{
  "d_model": 384,
  "n_experts": 32,
  "experts_per_token": 2,
  "d_expert": 160,
  "router_score": "softmax",
  "balance_loss": 0.00219,
  "router_z_loss": 0.001,
  "init_std_router": 0.0106,
  "norm_eps": 1e-06,
  "tie_embeddings": false,
  "optimizer": "soap_variant",
  "beta1": 0.95,
  "seq_len": 512
}
Below are experts of layer 3 (counted from 0) of a mixture-of-experts language model. Rows are named router (the router's row for the expert), down (a neuron's output weights, with its number) and show model dimensions 0-127. Each number is 500 + 40 x the weight over its row's rms, rounded and kept within 0 to 999. Numbers have three digits each.
Before each expert's rows: a language model's description of what the expert responds to. This comes from a sample of Wikipedia text that the model never trained on.

# expert 10
Description: Articles before names
router:578505493465464588447470545531488524547495520465563497509508491502494496451433493489461437549546414526480517482518431471459582452529499506480497460545536513458414500540505544511423470436465468447497533496462479450537541495492532422504555472503543557530501485545577505482500464463481575467477533451441460589508539449446567515522544520519514528478550558525473571526547519528551561419433
down1:551524486485441559478467467488473552527471534471526576514522482479480511481590470484510460539528451458494443547537523395495460472455515444471509483531533490523491466499441478558510572490497477505573504513459486538509495487479547446487600488469482434543484394448524494464456552510489502514529508432505543490523467510471506479464507571584519468550419515510549493511537542509516507521486
down2:500537472511469499505488469525578543490499500513465511534476559488476457470490500529482550475528537503487465517472587501466524459497480447553540499410457433487499534495496496489549453511543481467514570484471521539566415467464602481487424499493539448493451404436494498535534514485514567496560466485482584490535528470486631462447449456512562526509530549507428530455525560449479461474508
down3:507509547458502479512564490533551489445441494536466531470491450466480553473431463483624537491458545592521503458406490522507501542557463527523480545487515454472545514481533510484564547555533551522495534498513526511496468483502597543486512516500534480561490498449546511545445461500455506523489505546462508467526529463534527467468487381538467535536488546550446538506498558498515517549495
down4:399525547448507493496535446482450495586503510514452487555472507497543524434465528550539482460474545486473471578501445538500505504491404451527495474459471545543492535450466513472578507531590538537497519475457523526513528443483537489540517523521540539522519474559483501431536546505493535516510510489520457471547489488444515479515496494503527524520522559512533467487535498546484542475477
down5:499524489432448490488575509466448501514432485535464503458449510570509468534484517476466500455445509506478512610500509461484499524566473483485490458525539520431501500476475497511502495442442459513531523501482477464429575503506596461607527486483517502484476515482481519481497498451515599487489488424494531549477533401477541517570506510465584505532454542563491519516432491524416507567502
down6:466468531528523462481484560544447501555459537504490535481458449442489582486520490531452492466510441503497430490469480439493511473570515501556518471555540409479504507542510579475490504505461496514511520547403563498504476457536496494472515473459494553590457547454506500484515500491454477494539462500484519524472551459546573487458465426445414560499470555500522558468520551476559575489538
down7:478475462471507504505515508459506456507518519454496494440444568473489522540587560519527542475579537491452508452518538543472477552476502480546458557512499559462520495481480516494456477484506569427486450502436481542512480465485520527478509579562494514442440560494487530485509537547524483468423546464519532519448570535534459523430552480459440494463507557527487523498494448532447451509526
down8:473519517450517486508461470456486511543513453557483509605508466556541507521491454450439568490484513515519481559454489485531485441499490507497559482484509466533520428483578510428496506495587502436457557513512530592504454541498411514489514442491602509546492453484485441472512534515459485537506480478424563498525569479441551478488530437514499530566419474500497481480424472572516457491480
down9:516528494435522492473559489544465479494468509514547552538504522523554497500569482528460566469521555471505562512454505561485436481491508483545490531483491490472396526503474540518572476497484579490475474502500570532525461500384498475505505568558509565518511550493536532476467517528542417533544507460504483551543517554526528465501555505577496495477582493507478478487415497492432507539500
down10:531480501435514487373427475454481420491477480494512501465509547479567577522503498528480528522505537453516504542434513526489515515506454547403521482416456490396481458486440487492519525484524541448503525561508538486483559518502516501436466479564528472520477563591499537494476521485566470479531412439541460561447497530559521467525542484473473535582429505559486562545496478532442502485552
down11:503434466500489488525483505519519505485485520467547523524457546524502486506465430489532498492621398519508510512447505615483533490527523497567433539487468543481466577528485526557493553430494526509559526481632500522530433517505549465537479548568567471436539442476516549477478483513468470562481504540485536489551558537482518516415549564453538457497544576511493402444383573491509522508502
down12:566488485482484441504413543502507512455493496473535466551489462548465552458469500532515486496466487479474503501543516497497547586558414486482402489449514465470525616448481381504484487493441541513456482492506440497475474587509547426522557534499422509516514519533497505474474468463484535535510524565455475468574502545542498509448542574468542486449464488410538511461434541490484550509570
down13:519514468479524515453462528539481543508456497446548499437483497475516433491558438532465530596476537497510457490514487548484473535517440523488551486445476520511514485480396466491469501437481428559448531502518506455436489476520486492544440534491489514430502532500461517531434569575581478436538458509504523561536462472500517493511513538536556514486478499482552534498523518492423489660453
down14:516499462453459524505467496472465513517478513454510537509494574453475575551521536493497450524542413504566523486489417498449516452572441440610506575462440494501485470554461529487515567521522586455579470522466562525532531572532439554543524494546442537467527500601559504497559461454435531496490467436507528570478562446497481495486488524528526518566523532535539491558514554623481515546492
down15:508509467451472493519568424495509495391500497523462527472501472458606524449521422574539534447483475476468471547487542513481538560499503520509464432536520546535473496454488517524455567510484480500529485511503531525513522519559558465573470419530493553465513452531436497477473462501603534569495516527504518525493436489551508484518538532601445523515475583481510583456556518562460469573530
down16:530589522474470495480478514478424549464489495470534511490505536544522471464557550496472546469484512559504523476512515550542524506522573521466515459446484472470484556483481463450489560563519540550534460462460568552520494560457485532520550527459455502454527542454442453580501460467516482511468532450475476444519522480494470490455538536511446503566523547481476565501430519528474516522447
down17:490455471456473548487497401447465461592559565559485480529519574488444487509542495556514442526506520495444560468479442530448531409476489489494530499495410505525516518475503478510513499477490531518520518501519440505541461529465459506510481561503498534518461516481539518517538485483494479453537542519566489555525519512509519491504566491533457602497449443541498502558455451536451490635485
down18:468476507552515515497512513463456482523540521455553458524497527491450454497494470485546510509441487501500505449492496519456599452436488516461482536493496502500425513566436481468508446560482417518571496530525472531462490625454528469490511486510509513502492475506509528500491512545510548450467483497484539483575488501464477441545465511437498601477501459382527502487584553536531533553512
down19:469545471521452500518535499515526508471436471486489490599529487502511452482562447580608409498507528491550474464423441489470522491509480503507550470518462575512452487519581535517579492485539571437508456442500446480494534489536487527461481485490545578524519501460460530584488528487539453574502446426466555510516545531442489467459484495497495525480557584481501514558447531499489475489529
down20:404470563497438452445501476562512530412470524551511489508418471473624486568515475488500573539445505483467471495540444547507460505490548475470519450516486501525501488572467474482478429447516503501495551460545556594578485451457439504460466486500512474468498485523570516516419452482561517537507441502588492500401542550513444456589500516451534502494498530518457493500517488478519552444485
down21:527460590516505431531512457476523480483612436462514533465451485510408529434460487539509577525424476523452507467408461448516476555520507496503513489488498447518495437531561475567481507436438490460580492516526482440433505567479527455518425522515458469466462506561518512490478509461559435515482498535542456530448471508469450489444430451478577469580463512543530557535426437469509505446540
down22:504483401557500475464446507533550542540568468495504496550519548507508490556579548489506524490481507519522478462539489517460558472460564486497471472454429471435471466494499476545504423497464501512413429474489515516525511521465492544470445488458500529535500563503487464385458529557495481518508513518533516511496488462467472552450484551500433441518484494555486548502514490413426453525485
down23:426505391443463531544537563538559483494497527489464573539473435514527536524578527548378570542481427500448528471528461445494567553506414471485530473524518510481497483476523526510495460511453459535428539523492525453561595494491578453453519471501426463493490604504465461483458533536527502460491522408528503496516500525448425529537466494490497511485514532512478543530544541515498482547513
down24:488536445486526438480491541526424458510480526504590508491434448468500460504434557513498528508439462540518533487560463484466575447481448487546463375556528481447518496516468429489525448584456513563464485529525458518505558508482462564496486479484383497528490503511533481518507452508501462493483484557460507533451469547496479507480506477501489492504493492557451551490512447483476495498503
down25:476441477535521491518545516519559500509465457538471483430429448485474615556501547532471546485546515478501463504518531502466515507422532560533436501528528528490495596513477456580474482509471505489407656533488509503447527494433510515525512504471458504495508465575568484445433506477490453563542467478476460494531430473541514528558481468516474481530502529520516503518477392442464540520450
down26:514481537539448494402432429419586514471501587422606516455542498468495444495483487446499478417415552523428538556420495435474513427481501504456520473439437513503433452511472439430508526564468510495489523596518507500404440464525536541511507618509484552455424509478499512493473480491511483434502509473516575466484537502479536452460450457503500462436462505499548466522521534453527546499540
down27:552460452496480465520498548497488521535543507526502448546522525562532528532421538488514520444554501509523529515531514449465534458419517467468545564481493543530563475536499515408528527482610487391409497439447494451438515511502620475534560524490494470458476467520499478531463542471578436555562489595565553483512470548521538495464533454523467450495384529502514572570437466416589581531569
down28:496479459504474515473522519541518486543589507527499496485479492495442538515545483510455508502521455543488549464496545522499495438550569490487547448538430600477493490499482493505479504506482565578518484507459511504486519440580531425481511501460423580442424514527502424505488495508407531547489493475561440542477571521481468537531496540458505460503576494421505470480539546496534447492470
down29:550490501510498537487467491531537516555460522438472448475474531506494511466460533474479482555582587534503503501406522506507450550496443489423473526499525531504453526552552524457484507510509538530484524490523509528470468427482554501465560498491510576497480513494538524482547476529438538541492508554490523583487405503529490480442515468594546487537492421514506562567476527532485524470517
down30:512504463479523487571511480499546498502482499452480514545490477451509491490552459531472506470507483461423465543561489515520509416542486525404529466480444500418493559495438490511462531513474556419501402503465459483534518558478488532482457565549502483526489511415571513533473543455464553512492516541516553486541517505493547546483482463518455459523472477471494482466587535572492479453520
down31:555449478479451467483533475501537497489523464518485533511556499494499537542504490368481497487505477446522466515492542532524471468500479491505490438427535561478530493576518536542497477519482513567490468514463518439518567516487459548459513494523541553520539533461467498488516573530449493449517506461486450468508488463569551522535509508553531463511403536530459478613594505501520487488546
down32:547527491587464464496501504419520482546475524526537497495433532464513478533425506517506567513503499494455489530459463523466537531526534533411450516515573562528433522463473414461487524518533489468430544560493498499531519516526521426568510508494523430514451477489536553488511373453478501520523522507460464551555435493551493423536480491484531508510505507518451517542471468469460427454495
down33:501491544458540503520553430464480501499444508537449427484523555487509509434454479504529519501488459564516533486460468477508517499517445516486547496466525505551460417523533624497528439522434531454545527465570494558496514500527535468500510577533488505491479519533498484479548482481507502514531480447518436546496525534531475553489505493511544479565475523498446505515416493480553533468490
down34:505520544454504484562479515414508495495575532508495435446470540500428442505505474480441476432442496453523511467497471550502465456452525513549444433465496504425478541504482543516482485515486500488483532487508442448495476446457581490480553471560627589510586523447493494530490487465576518509514496461462418537558467463456511530392540533540520462495502492449484559479410471519486456496461
down35:511491506542530548417464452536474478470580405505566484459494536573534447543494504382558494543526558448476480498524600511488507523500479473482525502453502539452476432463508535523435509385492501519516446545512410464531450509570462462523534491496486502522537502387471488526521475476506487530536504435523506483471517442514485494508451479501522464509472522477477520603503492471453542473497

# expert 17
Description: Spaces and opening brackets
router:565518544470483560505484538531514577544485588466541542499509574478580512495584532464533510479462471520488554445522435516496490442537489518444462507545522551451503458561540535435466466501536404477529458489474535416536508501514584539389556526531467512525540440530561573496506396525486570518492514460457503499537570508410498530548499552508508470534498571467483562509500481551503538506443
down1:481493522499580503487509494505481461477540501522576493496509481457421575469499531514523442496518433412473514518491483503534521488408409554479479528530559472583463470548505496469546488494430543500417538517566500551516515537487527466510486529511495487438487455455525474467486557459506500448584543384556475484468512457476481567467522462494508529533498496465507522439626416505463529485479
down2:536532523512568585566477541501474541496443515517551491556449463476542518524432527515526533526457504594540449518512529588497533487513477480458528578485501517505468453502487533540485521564555470496537469492581517500452571486549522486526525457513483488458471508488484455455508566495544529486493435560542479461463522459470514518441517483488562495512456498528429478457542544563538519485541
down3:441511514552525482551508517531499426475489556488400494491496503485499613531481467452470441454488525474511423592543533546494479498480576520491444491467479452498469465496472490526526545415497486510633534490473500515509486533440423484484466479470488423444502536532496531580467474434518438475420557497496497545508509503557399507500500484516590489531503473534532459487504499519442470479531
down4:572452499447459479507508532481431457451476534515590529551528471506479501551516526527442539480438522528450488531498523477440491421543473520377450475484478557556508525556542514507498512564454530423495568444525490480429528532588512483491425455435445488551539521521493483496480538528506460494461498464586424392561486456472514575509475523466552520476448476534477431446529455474512511471476
down5:467614470532469460550557587506480493493515511518561464550508496565538412510453510537481535440507440421464520503478519507536465440455492499522454505540556555453504435471546519472488505500519484565537552514527528490505460506557473452478501440517467459460532447484433545518450522493496512461556416479481551434512520495513481494515466443405544502498544526468532466504485527513539529543461
down6:521438534530561533486495448457540550519533516514492510483502473466481500526491555500513521510456542505490487459507472425520478557534475548523491419479530521566461475425507521470454503522593520577531562486461478504439518484539567538498602502579495523447517491439531458533499488500546500474458472407480429581506547463470483498526509489535551493421448480402517515468599528527506551558489
down7:505453459525470514467534550459455467487507502516467493489483506473498502418465543552442465520437455538441434549506526547394473455503480567523507498517561453543502504498493601438509487539507483444546589449566523505478467560480505491507481510529559572440533495552474565509520533484495524455441550444529511492563436554473586481579513544483503460473506457548447497503450474502462518576503
down8:524518516504518464496490520480509494420544431452559516486498495553477479464524542448514558427533511435508496412481402530507519526510495510505534496543515502521436430476442438434510592508473548504476578509503533479550498557505470445557457502462488509524525521539482436518543506526444447493508555563484464505438529534457527527450487483510473404519543533439509522502394495488512513494521
down9:521497597488545437509552524558504508557473427558532504425517520555479476475453537511484525422413540462522485524509447434525521508432602512466514484559512444438429528558427562481514541490445488484479497546512501469501457457513553489497493488456495525461496567523548489466566489475511498523419490510496543525486549522495493494532560502403536494542571394499523410520447487566516450485491
down10:486485451467565478469594416522491492521481525487549488531533520562521503468495487570536527504507482547513513450580562504510449494492497454503488485533484473458461538573512476504510546510479576495473530364488526523565518488525449475529481540549481512503514462457504462548434442487492490507491580523438471481449498519505551519488450493520538525439492446514523523571427428411507444526535
down11:561463502507415487479514495480503501495519444473521473484467507516513588513440474490418472498464481492492533507476516496452528524466537493485500464461550525537551439459491536476468478498545490472484506505558470535374477442552464548580475451478435511432453536486471550545616541470558388513560472546442541494458495528555486425516507499436570524523524525520565499496445457483549511515533
down12:552421435431500451499520439542520512478567536480550533510498512502482512450505517540508483500526459471527474533510517518564435509437544507513503402497474506491511443488440585500528469558478498511394522403533492508467504560548482535544545481531460483546528461522491534461462475429479448449450538497482460488543534539453469518495451508600530474494504499481558560550466492449545473522491
down13:477495461532525454525487509514467512533449560488571511468456544486488529450508550403509493538475508530539489509486461454554537520517578483540557539512492483401530483522514460527491591582500457498541551502523515531579470518441479431460527461399430489477502468438479554438535468534474467526507433435460514438553503526497569528543471437430581462489549571387577434500512479517443509522459
down14:526440521552485443462508535435419487419419501522524554466497483441469511538550508465437484536526548467495573552464523510517569491529433500555495459486478561462502458478525457395472567579531519434495467527492512534539467482520423518459501500499558486511472501456547501460497500534508558511549475538445398509519552579467496472564478446520434459534545484479507525460538513494413531490492
down15:522489528472582478516520491473499509546553509518437534468533456519489476498520532440502523566536497559494471506463528548507533534472468464519513529491545556487579483454496466451453477562539551522485571542501485510536522443500522583468501546420448506557503460535528473541517478503417486505552521507503497560490507524529502496488462480479504363439523457515564499479618590479509546532562
down16:517475424489478483541494486394479508471443522500541534450481463506538424522518454549556546503468466431544478523499551554500498540457470436470466520459505456448497530520465468533547546465566539572464524416500455514470481502487504538488605439567509463531484496443442455466475545504421520496518471502549491528502555474476453469525498471485491449527471488458580424461395479555520463406476
down17:506491516484526464568520523473513513476493527498586458513528538514535472509517451515434476497485510454491518476514545511509446461420505479511527460477545518539500504453526513558537508506499462517569473586510533546503464493479495544475464494460450511488536422484474460512575504496537550482538504476421552454507488496443453503464490526508546443437540540420528508535550532431482559565565
down18:454508492475493439439481533435434484503481526485453507464545491528505492497526480462459500483434494455511521471496533437448464490505478554460497538586573458558504431515515541479518488538482469452492485488576490509482452588539470508510409479506468500504551471524449447513528508513543440528519424406527454469473507513502487482477555502412497496523525537512518486485563561523459444450423
down19:492522472555483578433553522515530523491512456463469473572492519518502476532505546443560431491413510499454478461469488465521502511525442469508499543434498425481536516513442524515458571468506534495471516502520447476487513486454445486449527548565495503418508551461439459500516513559489445482560453445463526514537461457445538439500507515443491489563481455460515492491415500566460518516497
down20:484461519468523512443498521476516509507531534509495565522484537559546561544535433481467486468464533559618521460452531509533449458506507483503548479536570525492533501513507518475472506508479414545576580517559535515449531477542519480480530547530529516447422490416487454526517489508518553539596499472515489411479541543483566482504592402512505518469515558482470490540516516525552444530510
down21:497521446458534492509507506480510447430469524552536539512529423516428515532500551569594517464492447509422496503502470545524582481560445599532474438454472512501427512468527443404489521538415554487500508495524542460484489490470491545494466513504497411487505517460400610483465530526471475508573490505510492422511502526478491482519474524520464525444488525475464442457464463571507479466487
down22:425514524495508500392472451470448493488480507496505505553544557556471497563521474457539605504488492532471528492494467526503459535563486490461471539532560515491507456481524577508521471571591484563461479502494414578465541531493551485461546495501562489445466483557604550556536551413518468555553503512503467453488465506494468527489465494490534481494535485477506499510457483515520510531571
down23:489546519520454491479440473501493518510455447505501455460534525460530426477548533483468505507506461445482532443448527541524481494486566552461508531494501478600476518517473508449539434549494430534546480503521508523436411481458597529554473500530510516493516512489497542536491475475591451414511504420490538527518483501494505512511485497453469549479521447452583464555541500499478475487446
down24:425495412556461443449522501498492503547498443517510535538595495565484446480515520503510562462482471468500480463551534482509537515559520482455457514467481459464442531546479528518445445484517420548469495515559512572448521489471489536523468556495580525550519522501478458476545565461493574492510415560578579449435522474499512489479494523574451466503571482493460567433520461469480456531479
down25:494500431513468489471473560537533488515520583482472440520625485464486504481438457536445530451539523427564501504465494545461457547495428518506544448513550494431511430589489500470492496521554540475463478544545487495497437479439459490553532522485491478575546538504471521524504505434529487482546476469501558521517528566464541540479481467545460537533504459570504510437443480472408452489504
down26:519497531467503496485530487522562475503483495517504491466485474501524495459558517477476423524514511564545499492489477450463446600500460541511543484485524531460514516499522523489513441456541469508487495545536464572499535455523458546489520464502509555504519528550502533542569531519593492481493570417565482561452476500598478531469453543513549505521427489477503501506502539543480573485523
down27:517521584510536505472475557521568459514516491524386446467495461582490519500534483570436480533515551456457518535478496516470474539511473476514532559472447498527514547540499537489522475474379538495551471500439530538498531496488536556542538457537540563544481500536499541496552552489495467573498495465508519489494520515485449554525476478539550544505462529582511476500496457494499510455512
down28:458465519549493491489515496519547574498512513504513469532474485539585468445552538467513469497475497568485502502497489491529500576473537562546498505523479472471520480541475602485516554430423434504509464468499454488429433579434568497474544452527492513495545457512505475488524423519555473559540510492571482494439522537554512529483472518464537473492555443480484497477463467477495490489505
down29:501489390469421500465564560430477511538489488419613512545495578540457536498470472529495479444472445541557481498510487510485534477459502499492523488528494550507499480464422428540516455555543533525398478522461531551533533517463496486474551559549560477489451486461433466545455511541522518469508516526531536474488474526504435455494492461501451571497450506533441531471496463535480513465499
down30:484503456451537421512488557527449530549515487562492464475500481533500500452511488504499428498441433525479493439539512546525470477491485460470530508428625533408405495489523522502567531550488484486516507541530466539487484475488485448452465457458496520535537516561477398526530508528507570586495507510532471486450518503551431438508481508405450547526503557564509522478556513526501540530556
down31:503490479516513488455554514465524443552529452490414637502502515496488530478487479438462464476511496401421493481528486454530551510539449552433515453504418468539439517422490513470474529455466483467556470472470552468448507493406430557441505544505432528486496574487443547490483462521449465558579475546449516515551495473536450471519537512486457533453525568496484544462435537524478536494438
down32:605482543500569508458468539538572540501442497510450445538518542594521554530513524493507519489464491552496477456586528503530525445489494496525473548495458552420458480492519471512516488524449476548461503512509573535455474503490524495526512473514547494515489570567536497496482572445486514531496429454508481533496493538532582469483503429554552523556467536465540552454457512505515499549498
down33:464462514524486528543431490557581488440462552494526495465493490496477546508464424494534480515520544509487543504529528471484450488552528499555449500495537571507473465464557473465496463446458494454516440468577488512474532561529529487500475512511520469485437605481487475516494500501512516461488519544490513478520538457555497540527521490499480505427524527561453500561542479491495471477513
down34:445541549517594517465438493461517491496512441520478509461521484482510477499471511485532491486451516539517502489442523511487466507506525440521499427517549535481459416483504549471595464535422538509582542527475446491475454459541552450452463502532513506558548598510402483486492511446525481542545505533546512518424473451471502480429541523554526505581505550447540482582479603501492465439599
down35:460476437497435438468577487464476528541555511507487540516519509499534491505476543498512498534493488526496509525482553463510516521534559460559482466521527455493624452499470556503456469487461492515473452436462515551441515524461525477558511483509498525511530457514437507478517505503429506385512504468546494457507510515480495500552486535497483518526501471541492473492517497480508490572449

# expert 25
Description: Determiners in running prose
router:519536504477517582474409526568433538515496469406524535513500440510516514484526526485454465544543422509481504542533508486456574453543526584489509433573532530396443487542529573448428457439491483448518498452470468416501539503529559458500538418501556534560513476526524485477490507480534508487500496451506515584528535431456557553508520522500546486475535537559455562528505496512529538441482
down1:434529543452508488430541521479426496437539516511493492504426517546486534577499499604542516505533499557476534490557534543583496538464500542492564475552550474502520472514464467526540505435474577580545493487497557543463523428494556538420489524461464565452521516592510484500466488431518484573420525469517562398474583554531462458538461498485457438519463529496504520464490486459520426489505
down2:489463421452490552507528541496509481480464498492492493437536484472506535503412481587453489509444446480483457491498524556476497490491420482553528498545510492589470479548531475481503522580537526525486463554489597501499521551513520482513575498460519523492570514485439404512546555478462522536453469608507502486512497510569499499454511428523477491527469558486527539528428583519427474506485
down3:489551475480429448556504504472523491542494544528574438518502488491443466512501429484526450485501531465469522492530555453462520624540595484596494505558504420419496489455526512463536476539559466514583517514555502557515480485500558438502514513502553576530542509468491511516496480497528597513533548487557529488488475475509509503537471520428513472510477449482478462503490442520473525468513
down4:573456444507515529535541448397504474495486459569477466516453513444497538423419571466470527518448520493504564526476549524515457614477475480545555535403494567428537434414499526506572457463498482427506515441537618531483510417448527498483476462500544475503506457470572492437483468439491513488502510458489517479426534508535499506396442499505471527541430475501481565469531491562549505466428
down5:539471498535414517482391505512560513535490494526454417499495493517398549522472459515403412438518489514519509517495505523443562465548546462539547547529504456479524488471500529501520523484431505524544499533476486534411480438453508506511518533545549508470510487494442535469446478476528529465526399564504498542467484562510402428502412473445461518539491461524492525471591428488541464493552
down6:465487459555487427582487470458533480458524442444532493470537486462470504642472576466504533558531558537463553493461456487517478489490563457523488448592491446531515596513525531486444528481457535620559411591480482530487534502487546472490485519567480585562482580534460508428468455458503491433470551460495500513451574460501484500498474490461451477511471538533485466487516524509444555430487
down7:466523413552499475546464476459518516573456444469562484461521452498416512464536573519522507509450495532507566464510524516502514423516529488463484517582544494496482535452520482464526527580554491526477406514534545526472486460438554483501502525452510496456452516490527574511555447482478500452594480505443485508492552502518402482558544477518486494418570482513487479440613494480509507480485
down8:462525633515508473482557493558481499505435604464485489409457476494480556512536517539556514465487564438550436525506469500442466502509507546471545485500490483549475443448504499618454426509536509502512467490545536430490475467479500554577507538478575475474535464550512475476486499535545489515512479562508512490511483557585502353477487433514511504420492478466503459551495422500519546469496
down9:485470433503506507544568524490472525495458486520521387497551501539448483492509535594550497488454501437549455452513534487518535436495505475454467546535508528536527470478474435454562552524552447458464493504527469479497430482465460504504491535476511505503533461461528498534502534489492496460458511612469586464510461527482477508489457556516493602442467464540463519513461499510460517523509
down10:487440471529531503522474522499475534502507495473550511512545488508522539460487452537527498504511466464567451513522533455466506563504592482464467476497503465513496400463472480545462492486530538481412501487460509536516524443462431506495438458450462558477544509490494538515454464507470491512529481467512522516551494565439588517487443521468463447454526574424523521480475521491476532493501
down11:486567388504491538415532447502484485452517494435479521565495563492510514489527471538525511517485515475518550491561515517501491490513484532508508457430473540589481496455513539502454537428520473495488506474474482527559454514440527541507500548464531515445497465470532507449474509454501470470485534484506484584513517453454488405455478469531446469477528501494539560570448552503504469504457
down12:480453512559461547517528505483539481475566473455507481562476568450458509504517412552459519554469396487489569444484498481499564470504518528503469469553401458498561605526456463521498539439542528521474510477481535527427473500483534483472530502565542465457562464509514510557528497513435497558517598572515518522535494490531488506495468588525523510525517540454485453482477529511435545485574
down13:465523582518541491507511542472427517540472521525521567493471500472523538508493504469627546451428547486508501530462474517460435544544493492436481499548568506610532530497569497550521479480512478521545546419550464471496493445487506525529546410423436489443506438465544504518485541486497546537437456486482464530459475496500456544525453513489477476513590508498529433474601460496467513465511
down14:469491519517488437456550432508408519528547515523496489485499465468546473511464477526530464466541505517545471518501447468512546486513550454550493452562464482408469465574441543485506529458447487449452593483483475500529493553457458513498490464487488509483484509485485522468457414515482459486491475462506474511550472535461609504462526499448461498519521509534481463478495498524456476496462
down15:494436474526494471494514480442500515540569462534517500534494508495499511542492543473475425477478520520475549486529512538535483469483513497446520493549504574476522552491526475444545459512503537501462435511529508500526535426506459492423489470477496541470527500525494508496522503460544502568527506530557558522506543507444541507512523490502469487493539465533469462432479505493557432586495
down16:528512487506551517472416483455467476547486573482537431426519477466528551464518536473465574483461535550560468437414557475472597538470588467503441563484503486434525490434507486494513533539479453506510522575485482468517473457495471534427508457474587489509502460495522529475524519499538501459404502529490489520430522474473506489511486511527486531577498493495516539500570471473508505465481
down17:489478496494519479504443497524429546467426502480485495506503548498505531528546547576457533532469482474544456473444451501455592457511525505427493519539483510535483518459481474466507606551410500482511514526423557522467461463390552514518466560482521456537478509523460510504534493447562478535457584476402527506555521457494442535498508470512518527498437433443470478471579442456449522491549
down18:479556462472499516476545530480480512448540454440530536559558477501564503538555603468518474479492465521471521483511487458486506500424510436485452457534493432437558514494440367482524530534583515453475525499506463516545537493483503498514477493507504547507496500464456451540519531463555446521454525472468495493496581421446502480517479555503566520453498520435535470391509485465451536505511
down19:476491404466482455520450414498474534524488486540472484505511564490543505523553444497520519521488504521502537443477501577490572524508527519487451492455491541442458539530535542524497556463520556473429531588551537448451491512466458535519455501539433543468467522433572498488460457468541543554458529531509522533512549532493432463498522492531494449500462493526476480519418487521498513544525
down20:516523534523548489590527542480507609468488496471425460533498440445502487415509471511498526471646467449475440489505438468522460489449518486389529532488494551571464494445525501509496499543531466519533498538564476462504421537517578461478552508424508461501593548472447567474532502507498497366456495450538530458548477518486484461480504549473471439487485452429515559505461479417512465411493
down21:536502525535499458512460493555512512558470518512535522464486456521508563442486416515501509446535508497506432555419456498507497470449481551498456588473455509554520497472441529534485516466538441494582522485494514413462513515508527454434463436532454529473519510500505499479543543461511458470406469524495484468432459422545458491455515554561484521526441422532524525510572489482488613480473
down22:511490489561463463528531487501601436543514524450508491551513506558475527547419519432444469507484537490532564552406577510536478476468487452528518437509545464466459529541491448539552510529462507527516506552437490499490524449521524504484491521497430550485541595484434456487476502452450416548460516512538492475496517482495511627590517488469484470488512573505449490464429495555531522480550
down23:523483508491552518425477473520481554433481464478486451466460500467496475418473440588502510508527510559494520503477534486489407582524555468521449559489513514497510458484520526478485563497476482461498596530551443407454492547585456505494480490541513460507515501465495500582485491568543511454501563488492462606460463438516518460441459581517494477459541513414516497480491469514561481527482
down24:438457536496450471543458537558518480516547486518505458497447536508479478496511494482435484481475505537575548536531564511509554500547464395568442478504539442472506515566521464515476447555510503535446438509439572501535514505447536520510530503510463499491435522505506481533493577472498518520465513500516519431471585490512497531484521472434539504521523522477466491523529560547468514434517
down25:556473478482426461446422470529533535423479506551461437548573589427539568494517477588494565539492468431481443488442453530490476487550485488504492519524475513508495480528513542431542440499552520478491480466563474508558530583541463459447497455467474443503448488489504473601475462540506515444390507498549477456420493456507541510498549484489500525504502474548562454501525497434532478454528
down26:516475492512488559423489491523485556539502532448557511467524435536533526475527554500485489555519541579447532568547570489490512450463462493517503533570506456566540497521475536426480590566446510627438464450502471489481519449503490482508522563522406468565429503534452560527533519464484506506449506546505470528538505444523506427460481492500510458520480455468562441486515501520460481497559
down27:512443481403494490467479521439517502573547530547520479482514470483493472475516467452480485445475445484449555479460514519473479488584521486466452474488468508503542528498451497476489472507467601554479457517392542478495508485519449530631490482512530517504447471441485469535588482411513489474457472541561419493551553528521539399444446486514447529540547444511490478499506480463554483483479
down28:474580541500473532457495629553530494443489519485452493488532484459530528492530543525453422452456471522548528456555478418458475529486508467465486519541525486549517512534527569515496512539543500410583470508501479473521442529491574444560488529453528507441550521470483589473423489575594514528495462517526521449495493476480475501474500492449505490517498494452480411428493471472454463559416
down29:502488587492445548475532550479477531522438524517506524470478440402481509541462418501530503510560539513486550552563531485488495486544498473501491626486467483420604509512512542352417507492520532489524504463511498507508494497570487517506494536479416545473439498534510507580530539463538552454506500552541552473480499487488438501486515518490503556455521517433461558517446492521500552505508
down30:542515532440452520415489485409510519515522483458483454524500540437556498579451487530510557481529495506526466473529433501455448479465457490392485442578542487575499458486493582564479490430516523473441492477544450557503491466464410449575501493531515545450541536520488519509514395535545545480506569462499470504480505443502480481542479509526454505480480463471484505456508511546513397529520
down31:535489471495403462501546523537535545530450506456556494498517514554503486514524590494446493534620505495523500493527468470429492491502500484520498499539503622540498446480504454515494453508492506508608501481511422508499534453565536448522508499487467581490497527468468451506479509496473531579533485514544514518488494480541475418465516468529522523511519515503509495529388501488544531513426
down32:559440497491467502496446518458502554475450475505468514463525471423544465464465410516483499499525534575505514502482495534530479542525473592464500461463510538533546537546497488465479535511516462459529587502502563507410463519476504441482449513514514456478482457544452477484520558516455527527523463461475503559537508436491547552522521459511486508473455458424547512494443505525485497539489
down33:503479564514531477543499523544419457542484503463500490517409532486563440506495514534480533527543538496479569534514482424491503513506477456473472434572488474408498457467513447504595499600513500559471448520451487442462527550483490501510482542498460504497454479477518478477517495428516525529516423483546484479539520529461534477488528500425507556548415559510519552507499513467468506446527
down34:502518508505490450503569471516492519526515482429505490532528401534482530492443475459494477571442489539548385503467430469484546456497512511564515459515457519553534444502481525546463464510531481482557508449577537533495502464466491491539517450464521477550520515455487440515400528486487526501455486494488500527508507539503507473472557480460454468449407523438511486477462442481592511520552
down35:456501496440548522478449457477538464538478489518504545486470555567555543533432552450553499471413554521413495513471433551531472518545514517447470558546476492516436499479498502449493472441556553439504533449536510478516577530535544526492499496428473474532503511466499495472503469532572548483510468475484539468505475532479530490478461522520487475520480485449470602563468441538493439523515